From a checkpoint of a small mixture-of-experts model trained on Wikipedia.
Size: vocabulary 7648, 10M parameters.
Training: a variant of Adam for the experts, 403M tokens, 5510 steps.
Below are experts of layer 5 (counted from 0) of a mixture-of-experts language model. Rows are named router (the router's row for the expert), up (a neuron's input weights, with its number) and show model dimensions 0-127. Each number is 128 + 32 x the weight over its row's rms, rounded and kept within 0 to 255. Numbers have three digits each.
Before each expert's rows: "gets" lists some tokens that make up at least twice as much of what it gets as of all text. This comes from a sample of Wikipedia text that the model never trained on. Tokens count by the router's weight.

# expert 9
gets: " ", " the", "20", "19", " |\n", "18"
router:147142109161114156122144148081140165177103120058040109126123124159139113125145076140127122142057138150129180118138126113127111059060138108152120123117152177099139194026111101117090127166119085064145096112140111089143105115109085078129110114164127084117160081103107144098130145132131162056104145070094116156079124095096151108093107108174116104112153114140133092118080171124185094144094
up0:122110042205173138126110168159035210129142126086125169137073106146087143136103072124127103106115105156103143124151108134168121134143122105149186117159121092130127097141179115133122152112140101152093112161084116148083136110156141096161116173095119221156118126129147132129167103118140167164157137144149180167094105151201084143155154173170170104131089134161101120144190114094103085121153
up1:077117127190178167146096148127066185115113170065124163211127123106108178115120127116086091100124158123122130130133131096151163154113110083176204102129153105143063101167160119172087084110151079145140144109136162104093138144140154120137100064096199191126096108116076134117136110160130064159140147140148185132105125145153171116100149179100096061115115086156140148125144135116147181123121
up2:160159084129140139155119147161105108115147149107132088123081214106107123214119160100125124117202093154114139152145184200160130192189114119158159179158107087116087124146160148129162145082133128154090202111072139173130125159116121167104118167108160134118149075144177170163129132166178132152168110171149136136147105110153100139190161087069141161130104178137123159107153123148097116092146
up3:108164116156143122153147197180085134141160133065138137175156118136117132100123162116112133114189128161060130138165098196227111130178145100094184109133117081173108088149136191144092152129120127170126124132114160143122133147200152098107088114091135151196127067146142134170114116109141141150166095161186157147173107077176130136151115120119114060119090155104072128115160105153146145105093
up4:103216119166150187103137186148117139145169134089128112121107126136158114117133116074129119137157046122122126181174142162133114108108151123130180112157145055135154096111151087149136156129114130198147093131118169118131122172148135100111098100072111170192132119129154144147173142114200122161119075193124169135136109107199139095197112164108088097112095139170097128128181110044127134113111
up5:131081018179137137136114182208130180130167128092157143187077128104062129106149174102137119132115110106081107141137107117132146188111156116132193112167124075161090115119136145125147146142127162120080158138113106130115108075127140167140077113105185124151149137148167128165121159116112084179150136177181129132089066139178104117153147096154148091108092170147138096111193141127066150136136
up6:102082139194154136151146196145149126121122140138199135183119135109104052134099130077087101117142113161104136135146160189199148141223153127086176140138079135172100132116156107141138181135118095162130139123139111132083097171131137055112070190146133119118091075149158147161146129100138098155121080127161124110132144139140142137175128142116058102185090196155097142096144131132118157088105
up7:099161085169168107190129199168055108117137118058169189115120151090124200139115129093113132104096139146087154131177096198164176175150097139119148163161152138174081075135177115114141137147139083131100156145094135119101064136117193143066108155142120142147103103156132079151159081084140115137133117135137153157135118128124132192142139200125082103127087139154147121094170118109097110104132
up8:144140117120175069107127136185144172153160176147142108133173137069132106086097190136066136047109095161102159114168130180192121183146095120127166145163113140111104115183156151193131136081097163180132167146098155113093109131206110132116087154131110166122100140172153201153134105116128151137141113146177183121134106084170124103078109165090114107160118145128143158169144124158071107130136
up9:133172111199221150130122171132102148096129174059146136129151172106137093125094122088086132139146134131067114067168144136170105219178142110125162111139127108209080135151143163148090166093092094166108180095133084093113127129170100124091092163072140114093099056121175122139126156115145101151129086116122147160097098120131159115175110106100121117152076137141158151086128118129136083132103
up10:128129181171139157112051167143108147131118160105181182191122159096098132145095145097127138124169128115118098091132121110180230122159095122141176188139111082193081103189168168136131173155131138137093109107107120151090108157184179094123149123085129167109130109154183163097118146157160115198128107160206124163101158146122133112156164136126087099153116126133134110100175117142127158074109
up11:151135096175164131133101166196112205156145125074134154137089137117122096143114112129147106111142088113142124189183135199138129154142137101147204130146089079165110134149178150084108191112158114158129165192129108125105126146182147144148122185067140183133082171114131138106163109138115113163127126136160156073069135132158094105161149190160139094149066138175107121117169121132066140099174
up12:150093144194127104205110194127118122135136095122147162132163138071102162155122139157087176074145170163088104162120094152140212159121089100112138142092153127141109104133156212107107097151145133143130132157155198171110112140146129103049080142114176131075139128112146140169130111107170116167142106129165119149104150151179175118174171127113152070161129141134111161112174109114117113043092
up13:114099138175116117144123153140102144129133159135120162202109124050127082146091114187169142104140113129099131071179025091112139122107113107151200105133123119215151089122130146124086115168106133133146151150111162127127106113129162142056131147127088179117141078132167145134149086114127097163198039105141127180154161119138112153164127114113088112133099156186065161152148101128115138106095
up14:131171121171184114143113200149105151090147129112148113135150145093130094168110161163131126120149135120106127080118155117158172192187093120174178099147107141195101089157132186185133147053159096137149144079107132141069141129102147117100138108119168174113086114161154179151137087153129140180158082153186186074161090146168164192147137096129136096092082143087153152119161117106086125122130
up15:125172097163152104160129157170086133148146167096112178103120135082161141130062153150082096095121100079101140163166193204123140119119143132091164128132128126137132128169162184103063182153119185149136081168115153137034115073151153120119162110126143141121135160117162121148145144174172143188173097113147177129171128116146197090154146203121129102148118172172160129128148133132081115100131
up16:150144092123157143166125148137112134129117205075127123146150173114105135116077126120132088136124183130121121144160084187191112123154127152147134143131134083146108143173192120142143112154075101131162154122087187167064116104182167116073053080174115116111088088179124159138085102128091086142177141100155131061149164114119160118110123155137086174107109164098088145105143056099128186081147
up17:127111073235175197156109188153039134120126122062143103128165119086145194181136131082104140082166111132101113124120118129124139134216128058145203131125165142130095105142146138159086120141118141139151138129072170143126132151132171110134138138114181140126109080192159131165142086077151123124179136131158153074112111085124136165123154147122140127104104163118173123154148149116095108118142
up18:129179128223187156176161146126131176138197138070142198172132135091118108079105139110117092098156127122121128132177111130137143157149166127109202113055126162132117097125124146175046146136101099174110127179105143151117126170155197120115088120078135136095094099124132155140149126172102140151166089145142149169122164155131137109098124180084068087149102123155078136156165128132096166115095
up19:082117111145150122129139186129151122135123186083115113153171171130115174125095134114072072144171157103079137136165091193219134131147105119114168147096138110153105126136182074098145140043113086148089137129086146150135176125107126143109097141122147079094075076172138136129152089109156161140136134117167151089161106086109146090210134185112086146161134126113138130051139089088149158138163
up20:162073091210145090124141193214148166111189116114160159161112147098105089116131143108119166098134117112105082134150107157113133190139128155134186123095135106173134132114165147097112172122091143167102122183109121141113105142165107166110042137127176116111110137131158168134151122119157134210133114136143134082079115162126076143144137132122110105161045208136098128080143138145067158116110
up21:127176087157159176165071181153120111130162078108188119124110178124108132155128097092084116117131138141097100164199142195149117122147154103119146147154124076162058082081179118113122140091128085140096113111138106149113075100133124124135086160078111108164156136152153151178134138127200133119175114131122120134167106202174159171148125142118132075149097183194172112128173111152061139138154
up22:133149115125113134117072171147128091098123132131151150145143138088115128113096167110124079100111124158072151100190138185136172125142130119129189135133094116159065065152211182134144122079063096173113135170127131169105113126138184129098085100088113142171105127159134161166114120147171121231164094154173134141163135113218176123165157167138151109118108152166123133112168138133150116076099
up23:130123041241154139136114182164083158135100113128149133173121087115064126121107133121112083115149091170052119107159094146142147150147124072123178151184128134148101044118151086138110190150093115141117119150101135142126162139116116129080105129072157215119123122167140121119157138098162168153147117111185167125111123164178136151161157161171142069136081156152102111125133113115102118105135
up24:116121122159169127182094110178126179082155139089169149139168146089134157076118104135127104095148108061107135135170110125198109119165165144174163144138094128144092141142193140115033095077150143113150183180127129159098115120134071194097130108106092166111124102147188201165122141140133124160198065128144141143135155138149078108079135156126156142123148151092077133117119078143113158106138
up25:096089099153180119135119119151043151155131141072150198123137179097116120111083153124062121094151115095114128148139117133145108107126116161153132135041135125153119106149173159098103135123100117112135105137132155134044112131152105115053117111057117141154100154169201176170086102184105132158210090149141145126099124154118181122156167163098145116168102133147124130137160122096143109047164
up26:160109109137119091134139197154067153137105132105182122207176137135154164096106123115122100075225076123101084160159142175217129111138124109191148086162135107113107104122147091190124124145120132127118143103065146135068094109094147148084139177084123147119131110171147109141152102106160116122163149143161178109178136142119208172103135104103135108134141125177080102078119133107129132158097
up27:108120136130163091123133130132136163121162206104122167178175136103069118119109100134125130090108133140095116089144097111123196176161151148125176119115127119167117044160180138112127141108132094149110111143080165182124154114209114073096077086139115153141095061161123155139134102209127105182148126121195126121169156190165101173104148156092119078161129153129148136148157102176103144081157
up28:160096061167187102132064152179113115062155119116169103136125149104148087161123187122131148095137122172116101085146122127154144083114120126192155105112065094194148153186162141129117103121114131126131139152119128159099119129164140089123155116139146157175128119162166168100123151153185184193128090155174144103056125173117122100208158131092095135142122128137135166133137095121136101037168
up29:086077111196131130119054117125125139107126206152167138166118155086088153147098130125142136129144152117092090054126137119143142122165123145133198122158106156121105127185192153118150108104087082128179132127096196136113136136143181107165120102066122091155142085152164189107069110150160143168213105118188152108080112127124095138130189130133166122173123151132146123114162136184107123097162
up30:097119134205125112139113173113082144135122153047131157163141149092118205090095133149100119086145108116100097065178128131146140169108093083137195171079172136154072106147147130131097100180106155128126195121078155145110079110137184152107114104134168099138160129118159146188078122184132095170154105107145143127135111106121166137097161111134106071158104175079115200110169113105110145111103
up31:124131061224167133127110178178078183130165126061142212146100131120086126126152104121129120129109114120133090154186101159149130171151141123116221138114076103131140134131188145130125143169120080156083113191123113143098132129174140128116139152080105158117084170137136152156150131141119091182151118143145140137083141158156107136151140176132127117152094134212079136171162129119076148087175
up32:080134067110157124133090144173087129071132153128159122153095147090117101132105109089070163104156155155125163148142102130142153177178145078143161124124081103184096149169203137125119132162154164131159124129132139181110152136182197090129134108105135149120094103166155110115118089189175116179157083124156124157068109172126123100182101173071090132154086109199130119123152092176073104094118
up33:116098096140111106160091145155085175067177143118164137130149139080135179123122125156103144103142130115133169122120114102120160114125123107164159089066050111191149119140147140177055088066153132167159114133115148149082076087095159139106170167153155184187139099154153139141104093162159131164196083125170165120148101102137159179117141127155096114164099132109177114155212088128094126116090
up34:136113086123087151146106234161109116112148145097133156116180131068145094107143114074117081104157073107093103097111128151202178160139107108184157128091114098180107106134177158137105109092091109181168127106100162147097126182066157087081131169084134105173137127122138150144132106112155129149174089139136171042148109129148147194120113151109135107159132146210148149116148117164131126111120
up35:177129103170140158198180111125074099139114147129150146140172170109133131130115148141058091097129152085090074116106099168156145194165169114142146164169092115146086109168151145147076188131171157153091153174102198193101082159198199109142128160102133171120139097149121104132123145111119116150199137101125121135175110144128173143120146110097064113101127172113156119132165097148102146109092
up36:130094096189102136116127179154047166130165134092136152198128122122092076178110173104136105064147101130100097080183117121114129147161104121132199098033172102151136137121139214138137113113091139166141114152091156139111089126121134117126095122146152071118147101164132162179132090163121169141170085158144143040122121146159116122116136143094127124152099191129137173093143106166088144118108
up37:162095086231152143141166193162103105129123114092136134148127129115126158131086153093100100112139079145098165109155130189150140141129111092114163178215095094112101110116156109056130173157135092159121158185085154168075152100160115111087122170077161109125090093151160128150117116152130133135152112106134155147111068155180117143158124161130172119180129178132110160053152137177095109114170
up38:113113114181118165138107128182060152147140201108110131150136115146094079127109147152135137121130112108117152098140120131191112083110142162156145154096139108099117095142173142153105164099109152123190125109094214121068121082186136092132144134113127168101141109182148154112100110209140195160173085160155172155152138153178128122095162221111151098118123137152103178073157126153094162082102
up39:106079006161167131124140188193101150137177128085121112139077141114131059114133136105114157083149083172096103138171139113119106137146126085120211148104154076130124145100126183115127135097123153149145123173146113138092088132147112117148146116087174074179151105161153121137113117139146104184144098186149129058147105117134156128199168137142112134105071178179150144079139140112102130138122
up40:135125037179199130145175188180116147116205116071134135147125164094141057097137150135138175130193117143087115171149101116165109135178198109126172115133149119157123109107116161153146169112094147137140137175103105128127107140199121104116126144092181161198151077171194136158110145108096093166162089184154146109149126087148126138096141135134101131116082156143125123091153120157116151129094
up41:153134099138109146106137178199128168142161167087182141203112136098100138116084134107128106104109113159059113096156149159156093158161091154120178120101143089127079137105125131109134103089134128163136149132092122144115126124092133152118006076120228084162123117137147141166113129103107138181170112153196133126162109130150093126128136130094118086174079188143114115114145128144051165151134
up42:071144133215133184144116164124045166131117185076144161151094097117091131121072124124115127049108107145119124134143108147132173075132104067135158119152127119136107075152149127076084164171150117153163117146098134130069160107201123126108143126094150193137115124170120155083131104152117095167152083140143158095085126165137168113163146177144148116149103161110112149063131143075145097103068
up43:088130104188145136160140168163147150135135110091144161150097126112099094104098128090111126099103071103076118102157072162155125200155133089077187118100113119158089123153114125159151169156129089228126128167097129177124114185162137118064107186115164152124149119130161190168123109167153111155155101165160132143096109063161162165149149160080099089087124194116126125098159112115091124140089
up44:146115045159109166216162185160131097162110140107120134128134122117136169149143065105104078098175138127088139120163102181151121122162091059118159142199077115154060106067165136151073170095127119167109154193101145125110110158111159130130127190081093151139139088163146113101120125066137152118151112108156150126129110095140104165199134139133115107099104178120128108083172091151132109126104
up45:086082090161148121125127178115118167178114211084145153149162115103055165130124119110089104075112147103054137065141143151165156073165137138149152129134145101126106122120207146120135104114149118140164133125085238141069097110158147058108107124080140145120134125175153174161120062161121094140154118159135157111128126157133152176102216158118148120134150116162112120123146142101135121107125
up46:103107109181143146197088141159137115099154108099138140194110101115107140117122156100075077116163117136097149088141153136161142122112117106079185163138085119167043129123123129149059132143126098152079180124121143146056132145153102154130074183133136166168103160146151132174112134134184132179164135126141169130108081162150195145168132130129090039129087169152096148093150121076129095118075
up47:129149143156115140103150234147121140150110111124111135146134139110070073150123117089105108084137085100078123143172122206149140146127137135143196148095140086179066083113176102155149078098095134157116141170107123144149120165133116125120053147140110127136087079177130118200162082128156141143161085175148107064127086155133125158176109119045114110115117145122144150111154128163114198086134
up48:147140083198164127147113187147075171149160181086160138170117203092121129127112156077129168056120128160120071098120086124146179109110108163105155108172102128213109071167143116102083128165102120109103148119142156177150081085123172095099098106121123157149111147165165129111125133139112106151126065110198139103097114107161130134091116168157148084130139166122140103095183098166099147081130
up49:128097036180183139127130179184135195110187132092141160172101110125124073066135146108119094084126071124094120100142114150168123143149132130083184113101127106170089114114130131141095134126088136193119158140091135150116110139124142185120079084093208141148118096133157161191137116124142093161155110163160135105077092103145148127126123113105117069131071170159119126111170128084083151147070
up50:177118083157114144113190173155110151120154092131126118115123148105099095079100135144129121099146093105046133100142131148113106132145139130092198162143169116111125124111130090197132131092063116196125142172053140098108056150171142134153098181080161100142155067161141144158137074149110180143154059185152142092178077130144131112107152135133097117145116173095144147061139113119126161153087
up51:145116094147147103122111180130142132086128147134143163113137147103173123078083170098090171111130131163099107070175112084139169195215114124128172107109171131163098122138163147140092164122121107186119124147130155146102152131118166099011136175136141142108098096160131140146136116142166165173146103134185158100129099141144130113149115161140125092193123207127136164071114079216117130125159
up52:097132089118151107153078139177095160062163165099141132149174152076117145133112119110069067094135134107123132091124118158172123167090124102167160111118122122176136104123164122151102163104102113119143192142141128155072116090093123162039121141132133178139117123255202137153114145184146125168112097138166153100175110152151162142074139125171110124097108145091129129080137099105082093137107
up53:188133147149152097110159165162092137120128117140092146099076144115093148087112161097096066099132099094128103113209153134125125129107100141129192155054132119152138145136152143112111142111136128152102202145128178134088054112118158143094081107052133098175153091149143188145110109224177082196155117154162155126141095137145162125136149125073103143120151183154105100093148110133106141144077
up54:160153098160133075165140208140137123134173146117138151123113166068092057149126145088106131110105097151070139111143063139198140113210099172113156112137136080140139141144153127134102158115091109129127140159092122127080087096169116090059124149080117109088096110164225102169157130124163144160179064151143142077088144118108156109122146178123111091143117159151141141139138129108091065108143
up55:136120076194176105154162182134106104162133163092123137158141137083167132173080108124102180118207086150060150116134080093181134156165086109158162129139137143132093122116108138156160127145108111156169157179086150123042127163104141103090114158122135118113171095114151137093126046108120180128122079151148182071098179112122115177155141169100123114135118163164136110085139122158108196144121
up56:118165102143190102143128153162151113049144167092142148179121150107158103111105117127094107121148105170127137086136081117233149136140158062165158066113050080180092152142182171149096162178136113133177150122129195147072115158161135108122135086110123136145083063165155129137129136144163157181135089129164144162132099140178146121152130164125091075125129125163145180124133099110112125155138
up57:084140150144172120106138227167127164133182164075119127144135142102084122123090161099067156095133132106089135154147121150128149146139099103159181151143133122173093130155146125127118135158142112160155142112087131195115145153130142120084082181142163147107152095212135152149096085128119113161175099093164190131152108168227134198078112107108126129122102173120095126100131091144070085080139
up58:102079146133120106115125167172084101134118155096176113168171152082075128125070161142078104093202111088106158110209118144189096092194092127147151133142148154130078066134130161116140118118089173151135158141107177150075119101138125114095118120146152134174125117162142156168118112141142139146178082150175157073149057129160145200150139139141107130130125137128099142117167102136086058066107
up59:109119055206195129184123137207140171060180128090165096133115132134076166183100169097127084106148158114049106099187145113122112145142115086108204125164139113127078112118116143143122132119120141165112173188084118138137081172119120160054101146137147139162118126152145137130122134132061077147161105145144160113119111109161160111132151140123124108124128177109063164124166140102117116161133
up60:122074044172145085132155176231101135106118127111147121108076161109062148151125141131143135077139089187101133115162131131129139133146104106141199150152125053148130110137147148098174174164119181103112137190126149178133077133182127124135121124146156100128127154152112097129119107147138134186146116112176146089112104150139126161171202156188109159118121166123125113065169090164122140127189
up61:131087090144147120134108192160100139128178132077156115097119150129110126133069135129138104075104029115083135091154105138173114106134095139149169136184136103119116131141129139124154132122076128157188153165046158117110106124119117123118105189104141093181121133158140160126131121210131123139166059151160182071130111096194128165125138192131084066146132162118145143087129121177068099098157
up62:098105121160133089062104161132093157100139161093120171138165156077125138128097132151113122045105116108079104140161122150137160102135135131160170065087162113187116150177157187101131124131105123151164132128111148125127127058140060099113104117111171134126111107180167159172115067235128133176114063165138154096162134123159164162144162113093162147194113142142101152081147115123136122079100
up63:124134122187193183151140163114099167135139168030191071130158179100127163191114162082118134102148127134125134128166081118230118118128143167121186097117118075142131173150165158085124166068137087127169118128092108202116112083147136153105070100133118124095094090154140125141103108104159145149127085173141169145150089099147144091168189141112125131131132154131111160116143107095113130113138
up64:146104087187164149115152157134149192122126226055151104121174192087127183125056135120059104070142117121070155161148139160161113167162142155093155078169122095104105166144209140153129135133083107154117122196037163169092118129121106129090097187128103117120132119159144166119151118117133145121141110120177165115112109116129134139094129141120142114183124150125127107134160104156129152127153
up65:070080124161163126130075131183096185151115161130182143184120142146113155175134141094123141112133121191106116121130152134162157143183123166137209179152072073123114136183146179137182118116122109188107099169102079148129105149129071151128068154080129117124136127174144161156119129148154112142157160109170138127087121117143097109123154167185093144167052179103075176128141155109108100104102
up66:157115165169229129115124112136143122060161132108225147199158113133127104119120159084089145116177094170111149152174093141208130136128147140141161131108107138138084105144133134157105136100062126140123158160087140158085106162175122129127074149160163161125121117191152111108137118109139118165121151162196126067105107131164160174124152107121149086122099195099105144118194074154095128119142
up67:152162081141180122113133138144135173129149126126150144151154160083128088122144159123099130127119049106094089139123110121172128123175179141110158147111080100168149124142126134104108111116153111147200159127087093147088098108168090067119106103045192153177182119186163173170131114120129103134155082118147156092196101135214139118137120118065079100180069129162143170125152125124077113143128
up68:139145124220141170210123174108086174119137133059138163179227110092137151094117131142107066087112129132088150114144088142152159160145125086138182084138129158156104075126127150167035172058101098143148126148141109133111154145159176145089145148107192183099109148147145133117102095117131139142124074134141163142125145163148132171104152161143091137117128121137125157121154108114124162076161
up69:115161139147125106148128149195101106111162163142145182135161156111116093152104133122093072085129124141099101123155086127124130175146078061172171159112087141160141085140143145126090123087144089216082119131100117154130126147182202121090114095109128142113131165138136162201147118164092148152189131150163142149038109179107138136180163139140136069103081142179156155144162136143079076109140
up70:116150139163118119114098147165095140110144097146168228178118131114137126114148089143089110098118090171088114056165111109130131132122140134134162151135140118129141118145143106109195124100123110131143163160121190137123088105192142062112135113087132107177118107153114162157114131211135121165166073180195150131181100153135135179122176177100082062150076147147140132081140135103088060077113
up71:128173069231128182191140146126102174124136161135147134191127131084140157098146161114119113050098153121085144113123147103139193196198130105142190139213148152134112111160163113138066168112130086136122127138104125157092143127195192112145104173092171151142131089143129133136111143154117103139133107125173133118117118159132171102129185126145104076171148102155116162122150131145107183116137
up72:105116110160144124116116188144086163124151130091169152144184146079133131145092147093058117075125149117086153122161146131165166131183097120139186139117141110195078085148184156132086164128147150151150163125080156164049105153173134138063103120112151165155119094170148155181125096132132120149166104142154184106168135143178120175127146140142092101169061164168112176123187111104079105106119
up73:135098148138150132116081169149120186146172173041129155142168123100124129119100208140134134065163144118096187111163160099210185134133113146147149100103131144142138125156165161098150129113102119152161132123121132177083098058099101147067101098102129133150090109170168156148129071200201092134106096185133128091080116122157112142111184116122127110167116137160141133158172138134129172084153
up74:199153055195179123151133141143101137078142112090163126130151162122140208090086114101101073109188111140028136121186140122194171162173128082148178129123102138147087085119197109089141180111137121166139138185079159161113122124117139118076109139120134172152138143143119133139134122094168131173139111158146132117161142084140136153149167165111120101189109152129103133120178123152093105135110
up75:144167109123154109094130148196080187114125142082153129154118125111115167174143116151123120135143085144118082126159120148141146133158110148144149123086101107184128112126135132174131128107110109168064173150105130155138098170129144157117065067124151184181125146148168133181137153080177149162208101170205106108116096099140139164178195125129125147114139169156132126147177059053092135101066
up76:172139109199133163135089136176074114104164163087143148160122118147147104178107140118121088070101148153086097111125105172162119145105093061126201117105123123187103105139121132161046176139098112212137143155126148125093115164121122135109110103089160136122141105179161140112066105156142144183149074164131122125133149114130160121134097170148090093105094157145161145078154117057138126121035
up77:172122104150161137137160145114119120104158120069133125201194130111104163158088150146083070131114065135096149091110131171200140099184114130123163143164168129134067123156154154107127153096103133131145169130037133143066156085117105083130084160107192138160141049168161144145125116108155118160142150128161154082149080093173113152086138115057105120127114146111147154060162118142136148139125
up78:098130095163152060101155155195178118118155166077140176159111170079147135137120170086112146162166105083125109107195093118161114111179182100153182163173151041132152127165126106105134150072181143156130096147090136132145086094186141141080155127130174156112169097139148165106137141158105170145145108145173144116092114131127105100146129104116107116089071194099102143124156132142073185115137
up79:144110141147152162096113160125110119126113179057160147179168131087124172115128127137096104081124155111103161095191125098184207166133157139186163137166150127158086140158185156109130126104059120174091082161098208137077087159142127129083064062125082137137107092154147141155083104132126121135149089134164143088149101125165154162147187166129105129142145138150125166093130115076137182126107
up80:154113124142123100165128162148127157110144142102150152139119154092146090138090161158136089072132087143047173076166127150162143112177076110168157155115103089156144133140131182157128122195102168201156116128123157166084070142127143140069116200091090053181179125165131117148101148127143136145187097152133107141141147099189142135142169190105101113189133162167138148115150117163119105092088
up81:152125135195141159157111189129073129135141173043139113102129128134125178168049165126142124095155172126100152117195156184118136171095048098151185157092148136183132132113166155080159150174117115146130142135091148170128080158146136182095071111088103143157121153149132109134078085139177173171165110153134114130139102130140141141129182142186168126140161146091160155119168127120090145112091
up82:075142148148116121152129135178132081122126129101133162162116153129165160131128144108130117089205061164089106124139153108167107145129119166116175117086089096147048118174157084203143116127047117174098120158137145116083105164118137133095078194145144103198140091125138189174098124147149128165138114181157129142097133104108166172176157158100088124100095181136115146114144103069128126134061
up83:198126145174091119143142163117094155161155138094124166147137119088086118091088164155139111094120095178081070136171119217153147174183124125124212148048150124149123088125144157150132156148134176182166148120107158163098100161147175117094049124113181112165098101139137138152125072113117092160138091142158147100153132103146121102131157118146083067155112136175114155112134127086078165137107
up84:142152085179212117122124189114115160161181190093157148153105129106070123127136139067140159095128159195104087128137127106124174122208113096105160178164089119195104089119127104066148127081108126131163134128097133148074114184175132089099049137150149118183061104145089167121101102158151084154132115124148144099154130127167144154093143162118135075137152173111119133101134128152114140122110
up85:158167095167135084147155191168104141103165138136129148155122126080081119091109142118124124098117070152047140108137164156191153114203138124122159156190139125120103097088139114153086182123115113135113139163104130152065099131184100121079103180115151151116099052163135154110118076142135148168130061143169150116176141189149111181109120158131134097152131167176078141054143138173129121122145
up86:094135067124148175181107176171048152097140153093113118128135135085130174189113143110112135110172104154104118171169124119125154170186124104135174122114068072169146088153179142082110152166142130130146130116130137160076130139129188120076122116108182145128076074144151125151068087153172130179148100132165139119138125169173141108179120176085123131145120125168154114187164115191116119067142
up87:194115089168122178128149184155125176122144147085126133142124132101113082136109170131117156116191130179059115150168108171174089108184125100079162125117090111183089084119155103119123156138102088143126130116081152127092098062161108145067095115105131102150088083166197137169163129131133182159130074131136146133082105130121134146116150117045112091185100147202134136141161099113127147110163
up88:190057090158130102136060125178161124071202146129145131174135135108126174112068142120132124110098158153092114102142172129115125079144140115164147086199105111090094128152180129077145111120112113149165130168053179150107107097133127112119127107097103143120114122156161155097126090151148187157130120149152140134082124116213086131108135162134174109163092152148113174077182113144079120086188
up89:066084124167133145098130160140053181158132172055105173123147143079146159069090150151084072107127102079079141101122150189129171101123175171159162113118126091165108109150189177091141092148132154153172086106159147125077095109173114138108129136101098134173100175157175147170102114157093112147199126155131143125146135162159137187157185153147099107126134163106093140157145141153118125102119
up90:175080108181123134150153162160136181134175159085103190161092134106140070122092141129144114084183084113119185125150087152168163105178127087142164128135126139126100110127128151155089169139074149142182152171083160156096087162161185131122131165106149135107147096135148146116131084163146156149171059158160170097133141119141112088131140202120120127151120145177090147053179120163131115127048
up91:105079150159134142116152185150102185169133159099108115168143182108060121093060148133101076074132153119100105178189115114153109147209158135152182157045161115139097107166147137128116105092096118140156128110098183153125107100191149149149075089105167124122179108188120168154117101165086132140158126160132152088161157112148157114085143162056076110126143138096120127106114122142139145124090
up92:123169074158151185121049165149088123085163145061134161131208155086162189108141140119098102097139153166093147090132101141147163159175093078168162139138095137148106099114137167166027111102147128170159164106128100151119103086113133137134133150125170142107118069172190156125135066126174085150171095149173136097109117095131102145098150149128113139112079146111172146136157104121098090118119
up93:099126066192137120203135182167126134127163161119188194164145123098118130167078112082112148125139123158104104087138083130192185159158115129131180129125104069157095112140150122114120138099158108166120118151127131151095095117152094101084073181070159125113154152114127128177135105111143063154142114153177170152098080172146112143155160168077065094166106143182137162104173139105097112142099
up94:087147145161120088133106168124128117105147148133144136150152183072093140067069153115112111095140144059080113132184137147148170093151140125156157080181141129125106112142156140113142141128179122120139133156138140143089123090162096129101091164110118108078105105146119212128140080229177100148134027125189175069160123153171116111135135166155122101136116135107074145108121124186125141101183
up95:065098118221123173122072170116078190139102193043157168182144142086131156125091153111137121053103138103088111094159110124154172113092094118122175118171148134112127076112193132102130137162125049134148157091113162169094145140136121076098107157106104139128119157120137158137111106167142137141133094140153156139136121120105113134074143166151148099178133149133128158081157133133132128049178
up96:110083112194135114092152155136085194161163173106115137164111147128115123129088132157131103075161118154103122065133063120124139121086088116156173095064147123155130114177126166127134126142131079134183114162101183136090127119143097091105131096149151123123136108157102156135102077217161128199150087172161156131102123079158140142114148126089124128126103115091064179084128122118163055106051
up97:132118130169174108122125145178073148128139134083096147165182097140170130099062163164100153052135063154099119118144128105151147114133100091097175110097115118171100133156162216108113104090138171166140132087062133137096085102090120131125110116142141107117151124101146146175108058186127121144152114183172179085097097101133128087103149123151122102141124111202155149079190125081090085124119
up98:172160070138162112117128154188065128136134132077127160157119123096130116112108132104123124130131180143071130160175113154126161140170114126108184146117102105162094062137155136119126167101113102163125113186143132162094129154151155102112136090084108185229115143151140144133161107123149124186175103149131142124133141146175163133221162182133131154141114155211138197113202111136103106101079
up99:120147112194131130144164158175144123145144128113144136173129135126129105114144119132117099127161075125086151168184168113162118125154156041095169141182081090161122168103118131183132160073121142158080115156087165174098108168166170122089125157131091123164170122142171121160099137114147132148134068162146160100134157080150177132105145137153045072154168169109084112109154111149106077184052
up100:105068057200199153126088115141051138155127154079107146162092100123101137146120139169134150107154144108123104100168107085139170145136129128127176137120103092111135098175204163119149144144100120134131095170111122173105131068146141131139073125095118167115094164162146117123136113186125069193168089128149165160092115208140073105126172157164136095154118124147183128144134120121102166080179
up101:155131145139159137127043154162129112082179194060153146136103157091152134170054152176148163129141146138112128171173157140154154157104100134178183139080082091169107156184157156060126105178156129170147126143143117158083098150111151127108116115119183133147110126167175145124070136165152131151138123152133130121155129138181128138216145074147156135145107142116066135177133117147105141065096
up102:093101119164130153117144174159123139137142136060160160149138145108138133108098146114133117101132105123076118054144116127213117126166134139142164083086139092100122144146198138154121102046077137160150159109061170135111157088120138108117025140118147111154107089160139176180086133089135150140163109159180152094107124159160101126111118123103143082182087160171109224113133123114117155095152
up103:126078059184167109161102205135061118104198131114171140131081153121083161162108183107134094110148097124121139158169141156176172149122081173191157060108125148150131089115180138142096132097090150127116112145120111130102132137055127191079182123140124081116132140148148129158122081136172094158147125109145142097104100120124141232118157110142127096095101147181111105134163103149114142128145
up104:127150116165114129136118211157078131108136138099118138136125122118099152208133129101120141135152131118077127136187072154148126113147076135144193120100145126153095109168145127118111143154107149166140127119110210117098128122119127089097147155061131133161119084134194134153043070129133145165163100199156112112126106111151181175171120071091094110205133137162098189102137113146134090057155
up105:123133105160151135156135227170115196128155137089150120125152132090098167131135152067105088091171077128041151127185124183142124153166118120129206167139145095196081077127169101159118121134145148185127118133124195139092093120156157162077065160134117114140116070183141118140123152089120146144166101154122132088129123118181147144154130146097108072145132150167113122093138117130124078099122
up106:100114122219120177142077163144040152128123209040133135149152110118149162166109137132111111032130178150095133104188121122128174123103053102102174125161154073143143098129187151095182128159110141132136123129081156133105120117141162122111118095136105157153122122150144132127073114161133085146165151148141133127154098090140156160119181136174195126151121134129112174074162099134129144108144
up107:136115120149159099186125165141093155136114139114137131137169150116114142182066099071069143127133128161085068142161124184153157128222125115125141138127124116189110126146150137133112160152117097203137141122124183129113085145126111088096023098058115127109126077182188107140142153143104132128204103163151127165111086102164116093151144170100083131148114182146146134136167112147112153070136